From a checkpoint of a small mixture-of-experts model trained on Wikipedia.
Training: a variant of Adam for the experts, 515M tokens, 5491 steps.
Below are experts of layer 5 (counted from 0) of a mixture-of-experts language model. Rows are named router (the router's row for the expert), up (a neuron's input weights, with its number), down (a neuron's output weights, with its number) and show model dimensions 0-95. Each number is 128 + 32 x the weight over its row's rms, rounded and kept within 0 to 255. Numbers have three digits each.
After each expert's rows: a language model's description of what the expert responds to. This comes from a sample of Wikipedia text that the model never trained on.

# expert 46
router:125095120139107062102121094130102208170099126104115146096083133137110108178168161132069134139139145098162151176195142105088187145180126128115166137130098170145132106102074077088139144136102114110120109120116135118188139187123092127128103103068197172175158073133091109068142080169131142098
up1:163105132145099134069181112114153099141077069104125142150151094212156101085120203117206130206140137160113175091150196168107156183131125102146094145119084176153135124104099106144082120143103175105084110062115098148122160115101134080139168129172100130203118142084146162139145054096156094163
down1:135077125140155146100084107120154151107107133159114100095160166180118073149057162124141094139138103121100124166127126135096142138163208128133148136124092158163123130110124098142106097124078201083138095117172127119146126143117099161159088131126139107171141166109144138160162083142076146175
up2:134086129085105100118115155150144103126135096114122068184103095110136075104188134187126157080132144139106079134100125141126139144150128049104171141120120042076202123181072117150142142090124077122109133145143139104135122145072122146172051184106119175102179115133167177094121126226164102100
down2:164107152097141124099119120107122127169141153110236128159136128129098101186150156112111119150072084163198085165159130204144094145098110134129166144109166172154165067166191208176171071153133123119131121179146123110136091100159197185098128145130125148087092140115145089133047154099148096082
Description: Citation and heading punctuation

# expert 25
router:115193128124160095075148065123075149164108147108156114128086129119087180127134140102110158138107165079199098162151154111050165118123183102167127101192109177133144137114096173083136140101127060114065103062066167069126089143186127143127125108090156136173119119089121158052145092189081147070
up0:119156117144152148084165127162101140152118197105169085118123203105162129149148118130148172168182170101091100117105139143085132064127187174149157115114125123128143100161168120131163123129131161066135135072165137152082089136063117093114057092139122094130099142145143121105084132188109148175
down0:103161114139089153112117111132121065126184158102155085144118150106174112155128111141100146128137174064182117128091143100109153117090142125201123103119135099139085095150078136057140086116129158152159093063124089146063150141185081134116128141178185113118134116152149117106174081110142154093
up1:113119101127125122118126199090176143106175141098124125156188103115139037172100152194132122136159094096114137174127173165086103140081108136108073106069107134134121139097080122098122091126162100107105123121159068153081165153098137116099130124116129145135086054094085037081195075136158084122
down1:113146131110095155129114098120095134105100110108150122172158108100116114093175093110149110084143087133130124133125113118128123101131164104151094069100115171122139169083091136097145129070160159095146050064125102139076124104110111103133165094086170113122143134183072083057164113117153101151
Description: Quantity and object prepositions

# expert 47
router:160145144116138094080153057188080190206142134064135103110110084113090165153185168141112134168129129093159116159215127142040123166152160119138118107133133145157131089129123137123152126126073142118082132074098119106144168189123103083095146136115109131153141103093068127114120100124064128094
up0:106125102101125114131133099162144149134100084149102096102151075155146136121131167113068130158078159150152081125096087150069090196084162124142183114124136204178084179102160152107066076066163128128162152088122102159138124130137106127089118130135130080190143145067160089130173154104129128114
down0:150169118130154134134099179109072122098142143116115132143147110086127126173129083087159112173136136121122115052148139134153137091135122151083128157115149137162217126075142097119130103128115142169108117081130145108083119094194184115096133092137109120136106137101073173135107138109135117185
up1:161167159155140134106138172150092159126123159147079159197116154160131125131163178109195177169131173095138120087163176112102205104188157134146117139123142171183138132106040106142150126146157085145081161118127154120129163132113132095135156131123118156108156106101145095099142074123185126129
down1:209142062119157142146143100109096111136159163111123111144139136127106106148088134103151086150170161173113137100176113143157123139174185136082100110148133142196145117163108119186110114140160116170130161085149160092109132031072118101152092147070110114150100141158155118069131166125185095111
Description: Infinitive to, capital codes

# expert 23
router:085137107031171112123158129176058252178108172131146161115108109142109159146165140108123191165136134105132114186141168157094133144155162102179111171143111161138143122129098131115170154183116114098111146120084185080163158156151057131118112069128150100136157100119097179119094101127137148055
up0:103115153126146102144124125108130113137171160126157147122076118119134090159068138075088153094069114076166155121139134156133080131109130074166144169145158101148180133147118105032152088087132126052089122117123185162165162087176117220132100137151161165113135104106143126128064141167164070077
down0:100087229074112121174116132136183124129160134111123131172154106093124093172124164087115112136133187136101137112158115105154162164127121104161141106133119095146178125108100095110114109133156104141122132167104172196163210104137111161132102168153138105109147128148113183108069203107102139109
up1:109148036090171121128136142141112122123102114135139154135094143181145149127091098198207140133142119119121126122109170113082167163132168178066132206101183097098114120094105144092097136141135137093163053088109102122064141141129117097105134150129139178118093171116175125169095093144107130138
down1:145121083093138068121105105087132158088147116073155127150113170194235104129112158078135081149183109141126107136135151102163114165150150208140149139164125157142089187123133144121185099128083097132138126083152076096145071141085102105171110087090179130161144108117158077166160106168117175133
Description: Word-initial stems, capitals

# expert 22
router:088177112096151079000121111139071162175105131103144127130055121150076107144189236137107134125079144118167149121186165138109134192150156110138115156126113151126167102127107123115102120137096126094094166134117187094131156150108081130140111140106133153132164146119105153107152101174087153090
up1:087154082094173155127159098108097160132139151127146163164130153188131172125091115155169145128093119120179093157179077164116088141154115100077119125111095049188120162085138093160180136182129171121149141080140153143104151123173109119117134126155142108101138168144099205134197152121094156087
down1:053145081122109152105126115148151181084096135134123125167158130155134133128207143084155143158139107094123076117075113075113144134095122096090140099140119123139104125094200155163125125136190142181160108141158098130105109089134155157098070128187125133138045136118133122138069187153087139154
up2:137155149034146168163164119137147152191118135085099097167120175162135119108126133167168141091122100150179132135107161114134096145149110163113123165080043109095188073131158134121102102138172142101113126144054160063104104135116148105179152159115101135099113145162133151176134145127131126073
down2:157147151134096137092161120140074150113140181187133120203138175133178109128100147175104180108123137121137175097149145128165132171075109144114144164120118112145098102101142127166042155155130112103129146101085158135134084140160187153180117170158150125164081083182148200137127117115077161106
Description: Win–loss record dashes

# expert 7
router:089139073085203088117139147157087203128125167114127172153101148106069199154170145135158171159090134113115111120177165121117148146147160149161106179168096149151159122135117155083118174159134121110101185100050141104163159149140115140142110124129176081141152128148102184096133094125130110080
up6:123159161061178106132185149135136141126076162171117062122137181178176158105083183157108158091118165150072155086144172140121131116114167114087105172080157094139128086135137139119100104111143126173157136114051127140097156102091116082108149089147124165120134110108155176136143133096179122110
down6:131120137198138107096135109125117131125089081115110090164168168105119148093080169097158129151136141100120103099164134136120095145070115141146106108146106126088113166222090159038152128102039121175134105143128125135088180162115156119085116110096098156140088141147130158103080134121110109110
up7:145113163140169153139100136131199114124110083101148078131116125130139090123113135073141108164154121097117140134107177136131164169221094104108139161154133140097109114123155099124178150096161113186131068191168117097144187155145158121139166093152077094102193135104141134124086096079125100097
down7:101173109135121103159108155140146120160145086135112140123067214116181175105179144112091077086116130141129133126140142146181124144161086133172124118153106108118101034087162118120075114144120148150141151115140121099102124104049121195167109090080146154128181132126090143147165157130145140098
Description: Common noun beginnings

# expert 14
router:140132117113171123046116108157057130165066088134126169110149109093148110150163218103155106153083158134137135142149107155085143144128137127148181161159114141145167090108084140085193119174085106072125143093073190086166161163122087121088079130134114151120156072078110135115121075106092151100
up4:141127094069147122086049094116096102138221104065133090139125143159121067133150204229200148094105131161095129108105166124126129133087146083063136118141102091080183093145160127107075065046145137097102138140109158127126148092153086150193087172138094138096093132081109172085126148143159135077
down4:203150145112128056069104116115119139178150117112130110129138151158116071098118139158126209084126100109157131102168154137065158115181110131148135154117158136127145092103132194169109128131083094102101166107096091083100087114151178091136146134182110132163102109104179091159078129186100181114
up5:162156117127114130128125094156091121095088094130110081130133165142065137106138148145094153188155095107128137196148070159111129115121158093212214119117145127099145093193132123157118131155105133164095088150121126138162128139173053176110111145146088136124125188151131133139092175128190130099
down5:168131165187174136137126104165131052212161074153179056103116122143122137160145149143141099099144168164154109104124108117106079160146152149096133075101156125145083135179089109141110178124139131075187105135093098121206120110071101123105133159172124140113087092084148141150126089108087101173
Description: Coordinating conjunctions

# expert 30
router:089158098072143125032147109153082174148108141098133115134088141145115092167189233115132148144124117110154152150177165147131117201120143133126149149158117159101173142163115116113104118138082112125094120124064207069127144147096113097174103141105130145154199110124130146087163099160090144078
up0:127098104048128109051164104154141152180162151141089127142074111154145109161147171120146154101127161142080115148162170100127153084130137140157096121075161102143088096080140158135083137092110040108069142078169171137088125087142157077151163186143109058082128116133130111125070135158185131075
down0:189163108194127150129119153140071059114136164158158145152196093082190158113114080129144150121099146120138109181124116179090082137106114162123122157102135119155112108120180156143095175110129112161105130147098146112118109092136120117116117113100083115102067151193159144169148097061111119099
up1:159160048072130162125144133137111167116124169129121171165091131129150159103117071230111180116107126151106179146110187113103086109114060112126130187101139129116117143078104109072070148152133125155084093155162190142110058149130143160153116153124132083112100078155162091129091153119141132086
down1:073123095135174136081096148143113130090118079088092125133100175142103096117126156131177146146116127166092109117132082167105105154114103108145133202176103155120171080068083160120077103087195198126136187153125135107182119116136165118046113134105131132157117128153162095097079113179092144098
Description: Pronouns, not, table cells

# expert 40
router:092140071106123073090119130125083199154127132080154175155069138084111155153209152116110112144096159131134139117204129122114129131156137094141165159162117197150164100129086145138152121155125108109127126117076142077142156128090121144178103156109146114149205118128142164119157076138092149076
up0:115107163154124114137069159077109120104157116117084144102144186114134112133161095144141137128148142085164121123084113120140110174146121110123194171095098137066126053150028128114158111113165129128113145146150106151172150145079092117129222123084182138153142133095123185100104085116138102104
down0:145106184071192139084098127072115104155151145132116118130146129183127145090126089102173122112144100152163135142116128083133079162143077107089129166116141094132134100092097207155125121114155141111106136150149146140112106093060185132139163105160101093189164089083154151130139160202083155146
up1:176166101091111134106113132146178115141116124186073047159101144127120103092123247116185162126148136145129153128150151142136143154170163148090064108139095135092142160119119136090116121138147159135105183129122127095140109087105164147134083064091153129151115153120134044125158129082105085187
down1:135134140091143103099110079148155103145210166158212098169153152124178146131196170087202092039117117103124129096115131160081111119162130156158132164181086138151144109162115131088071132117109159059113184186095129138130099227148118090140146100187158125115093102142153166089144064135157176074
Description: Table rows and headings

# expert 13
router:099116133094143104047128104155105178160114169103096168155073140069132174176193151165115126190173151115153134181160139176074157143147156092124134126165070125153149134120110120100162133129067055086086141043132128122170131185128124129110145087065104126162136104129120134073121103142139155077
up9:179119145139126127134146139182139126151102092091081111135076110114128123118136147092083179151140153158105154213150064199116128161102120130128138141127191074120198146100092099133160152150081161156153073102157156134151108101101065042067183074113156129170150144126143072118065092118177143147
down9:108146129140120124157132153155155019142121094119116123109175128100169221103097103078104149156110093163141169133091101162136106104099091113149086129112113152162128155087160159194109171175136122123097185144124149092109121127171147081101175157114140152160102135166173147136106128147083167120
up10:137129107150148114083131054162117123104128110115137116137114187138168129139110166125114088060152132094131110116085087071179102127116129096108067107151115128190195123184165080113116137134140105135114153051141076167104098190134159117080126139130093087146102126141089144118130173170163139141
down10:062187077123129189120161124155172109161157163106150138117112122168146180066128138097105124116104159085139140099129136133105099126153102104064113145135136113130145142112122110139164092089114119117143173158131142098109067104076112111159092055100140206134147140110162094058122165107118109127
Description: Location phrase words

# expert 15
router:073150065115111109047152134127109223166104158086130163074084156080146109165156190120089111174123168137152147141128155162095106140147123099167172171161123123151110084109108113127139146128079102117076161092167144059177143147093080133176128109063145156119143118128099117099127085150101113101
up0:113107131147149108123126128127139131144070176118138159097134097089132068193199168158115112176126114138163137130125151090172167236104208100168124148120106124107169157101081092162142126152098082099105139085101138080129160101068119151157109119114146155126188090061122118122196126096091122147
down0:110076162127132122118128162110126141130098097122041138110168167114169162130144139073121137173144145099120197132093096139113085184078104096162114017129149114117100144169115146154099085107068134131136089177177185099098140175138140137106124143077094129128077150113076122131062099127152104208
up1:139125128126109121138157120059139138131146123137171071094164164139139170181067074144068078165124167108133121197148101112115134094122074146145177131067144106155100053135171175106097102140178069147174149095137107171093096141247118153167153103120155069111123117082130144101121081135129147092
down1:111138181170086131138096168108140138095166113053097120115116129120116157088068114158183136061103104125110172142111128132138108096096062162151147157144153084107148094145102149164073111147160140152097116128109084179188122163181097138170165114160125087124151139151116091152135091133094092136
Description: Person names in lists

# expert 12
router:110138069129104123073147105183136204136120131091150086105105084145118128169153189113109116145115108085146124169143157150102147169142132177136181132137117212142166114142084133079153131155075127110085117104080172114166136154142082115095116098113132122141146115123084145120105064157126178120
up4:145138096104132082144142101134130146191172152081115140145114096163122110129078178133155105100117085142167115096122172131133141114107183104146088084099121128121164123069210119112168098152163144080122132141148168103120166137137137153081034131087049091119129105108181084141140073142158155150
down4:121102103125061140143134105154156162090140137126126148173091080124123139209134144126111153141178182140106170106149094126220114120136149176142111166133135178166128152138125124136125158162109144165023119123116094102141183150082081095094114168113158103105143098169142061123173186140149157118
up5:125088144081121074037097155171128159129107108134123115173120156100129111140177190110117123150140128156132112145130102163137112142158129091116169090136105105177182172148074165141123233156091158126154124145158173110117171152033098184141129103089090164125129128149128138087104093192132102131
down5:149135150132123138147168158118155136108131140170176094161145129139128110087106132145116097122124136143138127145074147061170089134102135135167158144102151122112109180133199080132126106149114116114097073083132218154096210091149132140115153194068074067137148149097125175107094140131114166103
Description: Opening quotation marks

# expert 10
router:132173121067113100046102062134100163171114158097116132120096150099114132221143155099110194163103167125189128150179105133097136096175153130133189146144059162147137103118165162109116094137111140084124131135106142109147128136120112094087115141116171136132118118137113119072105133123121136120
up1:153072138075105106129093089146095150200171130098126128138121140180119113144127115142190108102082074110147158133089148148092151138156116166079126109112128128135129112107131159076088147132092169154103097155123130120121159230129131122138112107140093065072104090131066108087140082148175127063
down1:132080085133141165099102130139063177142154118105215161118158104152186114062141126140130080117120130129112134084102146145134109074103151144174132162080126132156138173155122192060146126160117130156072116096152159070066087131080154123111144180173094089112125144141163113165147065125126091127
up2:104115144121155157151158095089153137140164149163193082081111118104161192125122117129146069103095091137143102094111155145124093109130156155126117129123110130126154030125110162135094206113165106211139125149136120136080106190208132042089141169139135128104101096144115106082115121167165123127
down2:061105235109105120126100083087126169117177109115164105082105140170153142100129140113113123082121218188122153129106118142107154103123207131153139109141081108157136065184148127070081123128125144115137153143090173140162158088084089088132111129093140116155125165133136232104101097066140141105
Description: Numbers and closing punctuation

# expert 39
router:082104094100192087099116085112111210124080199112140147168141100083140162151160175113129134216134153111124132188241130143095176139123153127104146151163148127147142099122090139126142130172084115082117146127069140104151148209092145118149134090092177156190178148128099126113148111155085111108
up3:092070135143154137153099112119083158109146176102087145114095130169108174185150130121137103108038134102138120150173068109153148134118127210128150162138167144101088130165161127111059137174145150104126069147119128115174121164123137178054159166131134080070150153168141127115103111156140119121
down3:106151138103098115104118149143153090119115111167083086093097190132177131101120169078160111062101119141076096128129154151126123129128147150093171113121135117189121119158115177152145178112093105150166145086152173140112148117112068178145089112127168163071098099093115240100183096136140124090
up4:105146076124102115109053137152114121113111114113143105145119170186132129171136170099123104146143112147144161093123151112155139163154095079169068126143155100095098107176137120129076166100109145058135085081140094154134147074101150145145171159143129159066067152169084145159135138119112097137
down4:197104147125117157138116077128190151117139152127165113093172114191064113084170108164070129140093138111158135154134135099083120150171156178146156066106180107151158126158079171146178139167052106099127064138119162073069121093094120164163190126109124113120104136118092106168122124101137109140
Description: Infobox field labels

# expert 29
router:133188139114117126072159101161130201184109122134184101124108162133072087177137163116080117141095117121176165209166163149079167132165117138136147151141127179116179091105140131100122151138087108128129153111049160075164150160129130092086120151091137125112135105091088095082123109158163162082
up0:116180100161131149056197109173107094088126136132144116123115124149123118161093177109092085144092155115139142127107118163113098147098132108121116118096101122182068152138136164154079208194134117202093096045160162112112181083083130174167164108150113107162083049105122114093092147133196130115
down0:153173088125127148144106140162148089142184180145161108180116159139197067123154158244120121061128100154130134103118142181179122142127088178141089128119153080118080192128181083083124178126140123126180163127094173165096161132124150170108133120136107122107124153164147124146157084090102110087
up1:154122100168144104125074049124130097090114097142100110140121184180103124139157095112121121128213156080106138142207116084091129140204085117173121134125123130103163161148132085145197131183143182132056130117147113119145165132090106153124111087100102128139101151094117145126134133128158164101
down1:114132129148076117123147126144167103091107086144221122092121213184076065140172155098143149143152168166149104166123197100086131152120116124166125070143165115078120098151113145077203172137158077135089118124157161141194160082163178143118182059158094160125148133105130132161128122126119125117
Description: Numeric separators, punctuation

# expert 6
router:113167098075190083078101092101112174155125176095148152128120128176089188186110162153126170184067134113130099140229139153090150143170180076138135127172144160091122162067137107114134159105127119113106177125089144131153143113115107104168123136122126157128152092111074182094129131115098144122
up0:103146133165171116145121152100152144146080200139139121149145144170077129095096084128095176170197105151148175152079145132126094154101086158129136119185172112126129097126140090108159148095122184082153127116138132136110139143140159134094127181107151112102071103111141095158062088063132143199
down0:117092164117125115125157144096102118199187140105105124085109104112159102044167140128131099124128126136085107144117167144152104136153141118193161127134149156133119116202122091149171119108118208151151090132132114150041087107103165109117126109154122172133112160123117120129093144112110132117
up1:149051156119172120133209145126185097134112093180078124125120144112155148132161127173127099134127120073094147143127165190087124194121173058134135116125121118101112178133134126104142100137151120154115134147138123094095125114175151108116189074119155146191126075077093163141086170148174173133
down1:160100116138165139113126162121133025146149134145139103113093156155160172099131103145148115101045167130172124088167100126088122159186157105087145106148149139151117151095175130157089095100164144081084116109162095129073098126154177102193146134152120143141115109139115178095126111101136145183
Description: Sports competition terms

# expert 51
router:078177148058160073128156157139105179138075183134165137154097095128082208178182159126145128129122156112153141141168203159072172141199136092169124126149100154119129090141136123144144151149124108095127171101072155074117171137135100120154133129111161121146155136137114178135137103162093127101
up6:149135129142116136128138140166162129039141158160168137093062172153121111114191153129144116116096125069122203108132111133077127148138080099067143124104129090163091146123103129081110134159117122178147028037126117169155108087155131129063121107101139148089085131108146141191142096187157127171
down6:163127156179157122099144163151134114084114112152077162117146160092087143162087116127120136174141101139157184092116079118102144135142156133120101116117156100152145100154119115111089112168154096144146075100129139140113130133167159109147023159073151134128073161048157122127127109094118144088
up7:111169162190142128131128149115171134091127138076127160156133143088107173142194144132107093138154148166192084140076114093157130113033107072143151139155160146087126177117098164183079088186125188131065163127067127075133161127189119140157131115095110141145126174081151119132143165093124073127
down7:142128130140147177163122091124164129162147125178091185113168099102130116167144068119121107127159112119106142178147116126163125186086109118117137176118110099150094085069150160092118137107157130147139143128189132087111166105193043142118082077141178169149146081087087094112157076123149122078
Description: Compound-word first parts

# expert 42
router:072161119084131106023090100151088215179120156101158092134095167143123120150193179157147178164097166103152138143157140157105127164155135121140110153183051145141152126124097133102171142137129157130133157140095143053167111175108058133143081109103166168143112070116086174102126108148154134104
up3:080146084116135143131099099068147098129162139085177147090107134131136118137200096143170086096109124120099084121144111115134144078133103166131098185153075093092151101151105100139196149170141158127130202153115093089133093162173119058105101113130194140168098062113092113126115132137139140102
down3:095084136120200115146125224142130122064043080109095130082135141099072089136153089075115128166126058161142104114097126125162113163115097100103156126059119144112170139121152114162164070193138096164105107140174099143122134147077144130119129147152106136120138132114191088135142108134098082126
up4:138157122124181104072138104147092161154107131098159111097113109151085141197181134127129132167158206117117122174166085151086105205144138139171188167114154172135113098178143123070099145126144157131101178071075111088146147128141092138140120149125086095163177147061097117082124115137168126142
down4:120091107144151155082151126160104163130160114111158155123141189103110171160137135177110127125052136169174104092131123064158133103088100103065100132122146142193151128144113148189072112103184122153139087115163104088124108118085180082148146173083085162125158137088074098165142164133094170100
Description: Section heading words

# expert 54
router:124138127132123078032139094128099156168077130138148105131101149164074098141126163129120097159148163112133129146201140122082142157175093144154129127145107191155130111133069173094110154152075135080134163093107158079126151173108103153081129109107114128155115127140129145120150075143133109103
up19:134130127146149108082181138141141143095144158154178118111166126140114138118124110113058130116136142158123135109091172119165134177104176124136189138115172086100136152131080098162058154113136089133149124105150127152142085120178165159048080120103138104145047153101129153106089119076172160151
down19:119099144150089116096103095063102135136145079146101068132138200179130039078153112172166128077108035157097125075071103123172119138123078143086135107132214083128085117164156145147117156127155142141103150133161127132145101134091106152092085157190127144102138120128172131174171072163096130117
up20:127103131139147126134089076140124116091244121150092141081150127124115118174129110135124089107106079155130088156178093133159150125151111161148132137171183130123102145069120127119084204116138107179117111098178099117134163145129080146069097169122134089153056123139137140101105146099134145179
down20:170091134118106034106136067124121149160121093151068129148104171151150028099142145148128090136158130122102168133005139113164107125115077144135136128082141138137098140167126073119141161132174118105101125131215133134091083097118110104101116122144162158155185143115167167162101070108149129151
Description: Sentence-ending punctuation

# expert 57
router:126182084113182098075097064125106200178087141102172132097072153109114106193164138130123148168135160130158132133147099130079100153144148110132140128152123146147122115108116146129135146164090118063126178122109148132169166134105115127074097128088155133193192110130079135085127112120086141141
up6:146074170149189154162133092106112126089123144178156080151127150117168152118155106108148108145187228121122122153142092149127089116180106184144107151136145089130112167141108143116138100164174112091170125129100173134112164134108119120061142090130091082117167085098116131149072197129112091142
down6:157144122100080143133127141165125159135194149102163112112078194132157128146148173131171176147085058082137131124108067150113157091150088072075150122169139101103123154071119148148148080173139114119121145142101142170078112137146072106173126071120068087110137130062126114094111128211118138133
up7:110103077142167146142159148125137124079098103158134189107074133109099194170094107132171091124153114094087117150187087140094121124170128122151146104193052172105097146151138136080130137184119064105147173134112098099110137071109086116172069082163155092135196119109113143113126157130053172122
down7:168099106177157125149107113119112113128143060145096121120111149096111073172189127122138148147093084138085153156128084096105105102152077109185151088109084052170092106089170165113179158127101086119146144181170108169143119139130090101139151128131082125173142116136157159140118100145106208142
Description: Years and dates

# expert 27
router:081175090091189093124187128120102199138094199124159159126123109170071143164197200165115178124146117104121115155168124175118195160128131144138155203170127125152156088153149150120107157140088124108052172080064154087148186141148119148147123096102148114119157106100089172148105107141128172115
up0:098099087177118154132154105166159115134140120129155106063103102089122087096104134200126094089124111103131051172142107132133123177149119151206117213076194138145121145197142153131169069165127164117184189101166089113150123142108050151107154132113092128119125091167147171136120093078202112109
down0:155178110123110190172149135131113086117157157127159134114157109103180131077097122102129110116128095173164108152171103145183163109165090182097169142085153126132109128135155168147105069126079132086069209135110138137093101136110171159093139162160155120141098123170166125096144171179096125171
up1:092147161102134123142123167112184162137097121113154127075138113128108152111094119191103098133094105082067100144101136129160108148192104093149115133125171145176158172090131148154158199170104141214167128123112180129141189123159147103168128143130132085123155097135140132161184145121128061088
down1:128156178105135113161141164127182161111095116101146148191172155105162153159101122138160136151126137082162132071124117139132095090172145135110157139113088165224125096143178099140102143147094120175148127151148139105151144153199192131099138136189124172157194142110146119086126189074113113116
Description: Word stems before suffixes

# expert 0
router:103134113124149074073087056158094209174124173071160126130084141125087147191170167116122150142091142128144134128147119125116106159164162127164146136151117170176157091099101120131147121175103115082133129154110134127174125179104125126105135115108126119158153111087075170075124110144106170084
up3:126157118112129132130185110172121130187165100079134170082125084092119136162108126125079165090095099145118096148121113119095064131170164190113138130107075137211129144105131109176133125153123141145136138142096139140149103103185117068173169097109134142114141133140153146079133111105130126134
down3:110062145138079151134165133132105158115152162150110156121144125132152191098112116129128145141106132117110169089141138088116129118146159123165097067101106056139143106104110159132173065188128134091210152185118145159119160133066094114140179081171156158112115144101143140146113028098109118197
up4:103088182083201171111107128121069120085133048212143166178132178161162176156131103127082117164144091126158112138118128144145133135104104063176122105138104160177113122117100136094158182140162062163109109150125145090158109152189186107101129138142123100125165102100159165116110135108135123111
down4:117111203140126132129127156094109060120164071099118138163109086098183141136131070161088084098148136070098149111125144124143107174084053148104111104096098129158126135125118054093119124129115067066061163094117132150153198107103152108106100110096125119136199170149106084072061136092127085134
Description: Centuries, decades, numbers

# expert 18
router:089127124126206107092140114110122153110127149128156177151126101112070132133141120155145143184097158076153132174189165155118142152125179101100155125173096162120183133128099124103101168169113068089069158135040156064119116143161132118157107126110183127170135126095099158109140069175096100102
up0:156095152133166103129143106171130116139161117128143171150132133201137150128136176138125110179189122123197179092167116221153097173119136118138145133138113073135081163042093071085114158134147143173122091142116094164171154145183101091062164164104180128138144165169125157158155160112125108135
down0:123099149166103051150176148109137086129162103162095116094156125081129134128123161100138107103167149185157129103149122181159122135148127128094150105148122111159155102145144096086133125098089143143136125139141131140123145198140162142080108185079172143114124114185147149111123078072087053123
up1:128173169123165127143121134063144122108134137199068182082062091137115073177105182145058127122098174178151109112136144146147155108131075148150164156102120092127151149233144079122135110114127134130141129106157109173175137104192177150103112088137116152136106133141156107122120119052155110165
down1:056114136117161138127105173109105137129167092151134158075125136127156134125122118156125093100136196119130160161119132112154142095146131198097103114068107121128141138192141099159120145137132122075108131100147124087173060022100145141183135098139085115170173182065100127120090169148112153165
Description: Plural group nouns